config.toml
n_layer = 8
d_model = 160
n_experts = 64
experts_per_token = 2
d_expert = 96
d_shared_expert = 0
activation = "reglu"
moe_layers = [0, 1, 2, 3, 4, 5, 6, 7]
router_score = "softmax"
normalize_top_k = true
routed_scale = 1.0
balance_loss = 0.00138
balance_bias = true
router_logit_norm = 1.0
router_bias = true
init_std_router = 0.0123
lr_router = 0.00162
vocab_size = 7056
norm = "rmsnorm"
norm_eps = 1e-06
tie_embeddings = true
optimizer = "muon"
lr = 0.0194
beta1 = 0.93
batch_tokens = [131072, 262144, 524288]
seq_len = 256
train_tokens = 671800000
steps = 2357
dataset = "wikipedia_en"
Below are experts of layer 4 (counted from 0) of a mixture-of-experts language model. Rows are named router (the router's row for the expert), gate (a neuron's input weights, with its number), up (a neuron's input weights, with its number) and show model dimensions 0-159. Each number is 128 + 24 x the weight over its row's rms, rounded and kept within 0 to 255. Numbers have three digits each.
After each expert's rows: "comes after" lists some tokens at least twice as common just before its tokens as in all text. This comes from a sample of Wikipedia text that the model never trained on. Tokens count by the router's weight.

# expert 48
router:144153098111126158149108172121146057127151100160143138135110128126147116160134113119108173092132132102103152155136083137109101122118155097112077180138101150065113120128096132112094155096099153140106128135091131117145129095088142111137109160103096124147116104145102146117113105135167142103125140098114134112113134147115117132120134151119093145101142097153133154164153133089130122144128114110148137116117104104098104072145124169132058157124125136087160151081146119137120116130152148
gate2:153125130096150131126139120137098130130146108130210147146125109160128169165158131134130118111159125133107129128088111131103151149106081079165107155170129167091169129131126142134180093084100144142128118125123122177077111113105133127118145160151090138125150123123129153115129148161181091093071101094131125103136140141128118125162102121156075112147099107135108120116122112148121153143096140144150114151144144170137150120115161155127133137078105163152126106154098113134133133128123120
up2:111156152137152129106127133135160155122119181166097091138108192115152115136112153100111136145094149135121167103154200157140146136122163126111112112161155110149104101153134085101151168121173154115184109119123116058106088103129119141117115110112106142126133131164141138095130141098119125122148133109136128122136158077122130131126131126148142124112132113119128178138148132139119115117170119148142082138171162164146131123114181161119109118166118124100126160117158130109159099150130102
comes after: " ", " (", "–", " Los", " Stan", " Har"

# expert 17
router:099134111154136149145091138131131150170094194162125130114111086084112115166147099128164149131106138138084115136117149125133143120141113129115138130082153116128140081183131107062148113135115137156186113148142136140145141163167144133123118157117171145139101173115164153175115168127100083152123099103122095156145119153134086118125127122124129126137110128105124141086177109123142082145145119084138139138143135175118120113134160126111147101107131157162119101130123147099135113139123111
gate5:131169111106148114134115131139120168161109121152117116143133124137145092160157122068149119139147098136104119175116121122096159104115155084119137080098116123132115117196041106103081136089129111123164138112147109123126109150098132118115178140073097148110151125171102141129135169146090138116100136136119135126153089105140111107138128120107124143089131141112113138127074134127140112110121091132155151161112102132127143144106125155113109133157126099166152156153135120092127124121129170
up5:151139088133145153143130153146121158098115125135143105124109131112168178118118146152139148150131108107131139123142173124108152111119130133153164144151141090161150126133153133086153124100133105145109134154096117133121167154121117137124122141136142133131101124155115097082136111116162146087109098172039141155139160143124174094111123108145152131126073128132161172120114139175141131149120165128160171122129161096114121180107109109163175102115094142109120146141163158152128131172124121
comes after: " |", "-", ":", ".", ";", "^{"

# expert 47
router:098149164130112154102105136137128140111093082151106188107163091131155134177108133116132142161129186131134121132129089075127124178138068064093124124118148121147103107107169142136145128129112173106111139119144152106113126140112157127126170092132125099155091151140139152138145094120100128156131150106125166152135107182104115102106127133094126120144099105169138114099114137120158115113124144116123109156066099099126103129135148124155156135105095140128146105146141104139108125137131149
gate1:122140104119132135115114137162121123139147104136130135166145160159142138114124083107133105123162134134090165129120160117087133106145136130132149156152092101103124125144126052173140161131142171131110101095168118116114122145133161187161109105172137156176156146120114127098146100082112083126102111115140121113140110111125101125157101101155108142121107145155106147138125167115135144132146151135095113075128135121106145110151096139158121135185098148119097116111145128145101158117173074
up1:104125113136129127127103108147123133123146148106143108160177155135166146172134116150154110145115084094079127098084137109111144147121125129098125104159083127135124169136135104151139169135123119115163111133131105171118151160119130115116143105121120130132143104121135156107112119136132109098101146140118122163108140128133084132165150112129082124137126123124136178150105121152123154131101095133134103124142137158158122126083141184135148152161136162106040141063198127106129122117160092
comes after: ",", "-", " |", ":", ".", " by"

# expert 10
router:139113100115090029108143156124130111105113144168091141124093169138134159088117135120160145139135151090144101127135154126105121111115146129118109124113138109097144115136118124156151108118119164146172118163165094133129115122142123103076126097116141143158114147133139165144134115135140136105136119146090137136165163145128085126135123168144118099178059145114149131116146094099128191118118116128126125100126119164173077117118131101141135112161123128154155128124157103137136153141155088
gate0:123097130166113116132147127131112109154155093157115103120107138104138088117122133123117130152148115133114141135106124114071138146162158161101106158108106126132152122151092120125105085137129137111124137130167193093094126121165086105112161130121115133119136133156153131073166117129138132094080173142133113165104157161095124157119083121119090107125173098108132137168130157149105161136093113142146116152106133125120067138123143176098108160126107165148141128154154136122082116164137147
up0:170152153139118152148140171123141130135135142169116062132089140141104126156141115144135156140127135099129113078115162167099161144171110132111133150121084136133104129164106120152100070107140119123167143118089108125093104136131133117102133128105131140145095135115143109096171134139119135133104145126189121142089138140122172149114126119124117169160153112142099127169122160160129174172099130115136115123136132091094082142123127170142134130160102144127167100169165118136107147144103161
comes after: " |", ";", "°N", " /", " –", " ×"

# expert 13
router:174108154115156124126109123116141116109120114117137160123175165110141184115123110107087129145132115112128152139151161079150138107149166097140097125158136137119163136100115119141144096140154147121163131120102138169158102150123144096153112144106083150173133082150114133112146111160119162129160124159084133122138166117126098149106135130105144120159104129164127158133142139124109162097149131146149157135144120178097134096153086136154174133159090160133139091092138109176094126096095134
gate2:115125143120128143110091113122130097140145142159091179140170124101089140133156127113149156130129123142108128103133144122217134114140096118122105124143118129098148134135108115111129121191161123124154123136117127091128117125144152109116135142085101153121156112116123132114135134121156145144111114116119167116126126153089138120107138110146130144094101145125165121100090120169131086095133099134147162125149090056150145142074172146151097140144145107145109116117131123120084102180072181
up2:133124114134145105136138144141108149163133133131146090116063125169152099105085122147094113125146126105122123112162115112063136170104134144103134115128109121134148100104136146153110101107129153139113093107135111110079119140107109130160190122167130110121112133105124180120147081114125121132129118144076119143107137124179123090109142109135135118110151124099101107161166114093133155122147157137103085136144149169114111103133104116151090148112118105131192133092144118117171147101167094
comes after: " |", "|", " in", ":", ",", " January"

# expert 29
router:138116114115136108129126142116148107143127148110138124150171072175146153086151115118067112165153140146165108107123122111093113138151156143139117142089137120064151155169151120130146153179162166180127103104150098103130133098137114119121119118120118156121139143103139080099115106112175120081167140141133155120092133113140131143168109083135140132107148142125150112152105138088122097141125136113126125123111121123115161123181164108135121125139152063139100119117129146083168122140118135
gate9:119106129114132105111122161103139134086118136099125084109153073144099131134152152116096132147172127139146145094076125093118111130120144092148151115091162078100138096149106180115137126145141147109147127146186142133138119151120145121067130150119116112099115120161074124102121112124106122101156140150118103138135110137139156152127135126135110117133122074175139137142125110153133106144139133142091138115157188112129127127129114210114137125091083128151141153103100094147148139161117150
up9:132097101153122134130112096129095135120107139105125089083197111152161164122134140124131129115143113133164150134080122130143119137122146112160133170107154120095125120157094175098125124154130174085168142115156168129163123151132137118091121140106141096150095108150083127100133141119162119119162152148126145104114127118136145109127114089095091137119156116154134125098132138163084095107138137122142160138148167167106138141156132162168123138111104137168130135074108102090162108143124174
comes after: " |", " U", ".S", " United", "2", "^{"

# expert 63
router:146151122125122136116121159115121134092100103156130185147136146098136150142105108170142119103150146135128129123122160111129128171157116096157105141118148109148094101119088132124123095136138169147127105130135116122130126130131134136125142120142132145095176155174138129083098103097154151200133097151131119107173132127099140154111153129125118147165109072090154125129104141176125153161120118091124109177115135115153037133147128096144175090128102161130135136148121116101142157146129123
gate1:144144133106126128099125122129084144132110085118117177147083111112120110159155101136138132112091143121136136148091126123096142138087171106104149142125141139120061121124082155107106165158119138141135121118117114155114122101147105149136137172070112140113101080135123099099153133114114126150118144103138101122178085106127094138119143119083142143110098125101115184103111103161134114124152142126121133167137119117131119155124131107153181180105119087145089144116119133131104157123164185
up1:155102140124129162139122149145120149067125100167104141201120118122141159160160131135109103125153154113128123140140136124115136130127111073140164139122125148148087080157133164165103145120163125140145107123149144103072163163122102105106151147110138138105128096122162122094128144155121125104152128140178134140152111124138114080106174118114120125102136131122149139134144108118116124131115081126060144124084134112142167131158098126139162171128152125114155159078113126130154169154121103
comes after: " |", ":", " M", "==", "age", "l"

# expert 30
router:126085180095131077132142149142151141124129156154172176156095187120126146137130119138173146171172188096114137177147132127136158103125124152150167117133134152143077135146117121163131098130135129095112151135153124121152114153130103081165135154137167130122145111127099132184138100121144117130141110132156116102139093116150149113128101121145104157123144127119153159107151123161116166112129104136146132136139093139168132109102154098102146132143151143121128156117174154110131120164124077
gate10:108102126130099097145157145119108118131133127140086172126133170105137126095120136153175169125136093137068134141083165185112127126143117101138156141099039122151130182091101131110108122147139129139150130141126128131108120088084120088140125134101121145142108116125130104125167115144113108155137128116136136119127114120120085155170121126107129173199131146105127129105124122101081151135133155107100137114090138138181089142112132140111104093142149098132128139158136106131106145143144124
up10:079148132125115119170126179127089125091128115144109154100102160087158115105094121160160169130122098163103122144079137134136136106128130115149185116109081139126128169072062125130082128140151114144171139113115114130114122126121126120144132123115129116146128129087122110135169106135121118126139133134159091105103143155139144146165095151105111147172110135099153117117115150089080159090090141101124122117073149149143100099152118117126091138146116107118127130148175095132131121141119120
comes after: " of", " in", ".", " to", " for", " on"

# expert 1
router:113152122122131087117114095104119095166125108134140174125101150069122098126081134127120126125131137108088126112134097117159145112149121098118112122119157173132130140110126130146157117096132122124135111142107106077127130182121146118095133117148102154153135106090149115171127128068124100108168111140168163107190136083108127168109192090116144076142118100128100100139118104118152125133157114134109131144126129140178107110143109115114190108146128139105148141098119158138130102147114119
gate6:117100090143125126109184102147146077087083155144165125101150133058133124121141114066125115153150127151150083151117106115116079123113150123132129159139171146147118103162143114122140118107150151098143114119155142144132154121144129113132103153105114116117161111151151107097142078108169092131120097106155128169137101158089132151112089125113075135125108151128134165155101088116133122123134153105130129125142139129148162114087157161144132123121115080081132115115149110158131133103112145
up6:116136121118115117127145111157120134106134126131153132113187126112126099122146141095132109075166124139113095102093109137109102133116093143122108092171143139094169117113126163140105099155141134126138132123105099139145191091137101115103130127154104127127172102105107151164110103137144106135108117115181124118117154102113121178109157127097165122126145136122140150103152093129123101141137143077145154168136153155150168078168078113157135105132125111126106111143107139094193096094108144
comes after: " |", "-", ":", ",", ";", " the"

# expert 37
router:126092098138132140111148097138152127133128133106147128119119131116125128157120094125120146163140120111133159116141109137158114084161153113118093143133120124108139073104165137066133116117141130162089137083158121104098090112138112123164170131136147135122094171155123070108123165138125133153128085132106111131120144128119181087104150067086108136144139153125170122123165109110131088187145119140137157093164115112129110160113120168130134175105120140129111082147132137111102116156162143
gate17:094152090084099131171123105157176124133136126144154120100085130120134122139147101078157144128169170146122102132140125121112109100148123122108140188078098079144147133103106136139127148136120085119190131132106099117127139092163121192134140104138161155111110110133142141160133120129121139078127108113109136125141100145106125113153151163067106128156164107133147104132137131106118122123125126164112103109121145080144157121107099145129164121146120125155094120139155120103118075145140151
up17:168078168174152120085147149100060134121131107144104150148132093117100122126112162145110080138109106140152151113115142139141127170102125132143136077134139173084096171158134088126124125152161162132071149111137138138114124179137112093102122127137101113132147147097100103102132137137112123173126121141146103114118133118148138106082096113160141113073107138127127146128128146125089148126104148088160145174130145163111130124150167113105111133103158124140140113108114107134131159144113148
comes after: " |\n", "\n", "%", "0", "|---|---|---|---|\n", "|---|---|---|---|---|---|\n"

# expert 0
router:088092139124133098130109054114138126106098103132118139171129101147127075131090112145152142101099139158172158147060112137144184135129135095140108115156147124097129123123087156151168137100119137137111090156179101125129105103143135127142151141133111143137075167119116132149122132167134142090109117153151185137116128140098132146114126135166113143113132148127153111126094143125150111102152111166125133120122149069162092130128151110145130167141143130141143121098121105159091119098116138
gate2:130093089112108118107159113108138121119136142131143118136120143138124146162129115128126125148103155134195115150135138126174155100119111144142113109101194098140114104114139164127161164150123126184140155099155146103116135140162148087115110122143142095103133138128116152125131128087106107134146130126151115097070148116157104130092122151089163142190101140100157127097104103137147149102165164095139110110135104088154130150131146096083140076123146110151096143133126175121128090141110159
up2:123149158140150142144097113167130098128115130120126142104105136128150098124143135157116151129166101126087130124143127150130105142147161138142103112177092133105084125158126112119120088126130153113108111177110138149127135141113079173147137121113111153158108103135110111140124118166127101149171125131115139130191098134134153104137114090144089127111165143121080166119172122127096141130077112132095125130159129150111124142101128186190147162119125148083161089130145100142149160077137101
comes after: "\n", ")\n", ".\n", ";\n", "==\n", "}\n"

# expert 15
router:120131081127103131111117152135144133151102154139141121093085139115111100084119123113133106127102105104149147151153141160128155162170118150113146120111146176139123114083124168126146101145083114145101149125118103149095094165144069130150176167120153128128110110177113162163146103137103104165095112148142117137145137145111126140111119128136128103070140148187115103116175089141088100140135130126122124124138095157123108142111153144163070110132117153144174129086134133125139139122118101
gate1:145098096104113107123108100164151108090111142137132148133101100169103113138100109082128121134139128146135122171136162162132119133147079081108131161130109165122130142135094147119159140137065157131130149121090137123145094130112162097135101106180183140165162114145114165139118140145112148148121171124142147124153090077132109089138119141165146109156098142094164123143135166105128119126129112126151128132163176133111133124106150116127095138152128118159128093154145094110176104107160139
up1:176127069121121136132111124158128130088117107132124129142158102166109115122135157128122115128123131130109111201131118169149152124153121096133109161131114188160151132110135152159115141151093154109149129075112147179113136090110117118136088127164161118192137117151109154136176133138153149136107127141128147155137079089095086133102126147150131104142116128111136114153127121120140137142141093134155176173170158132107145130109146118100095145141128094116160137134092099127165131107157120
comes after: ",", " well", "s", ")", "),", "\""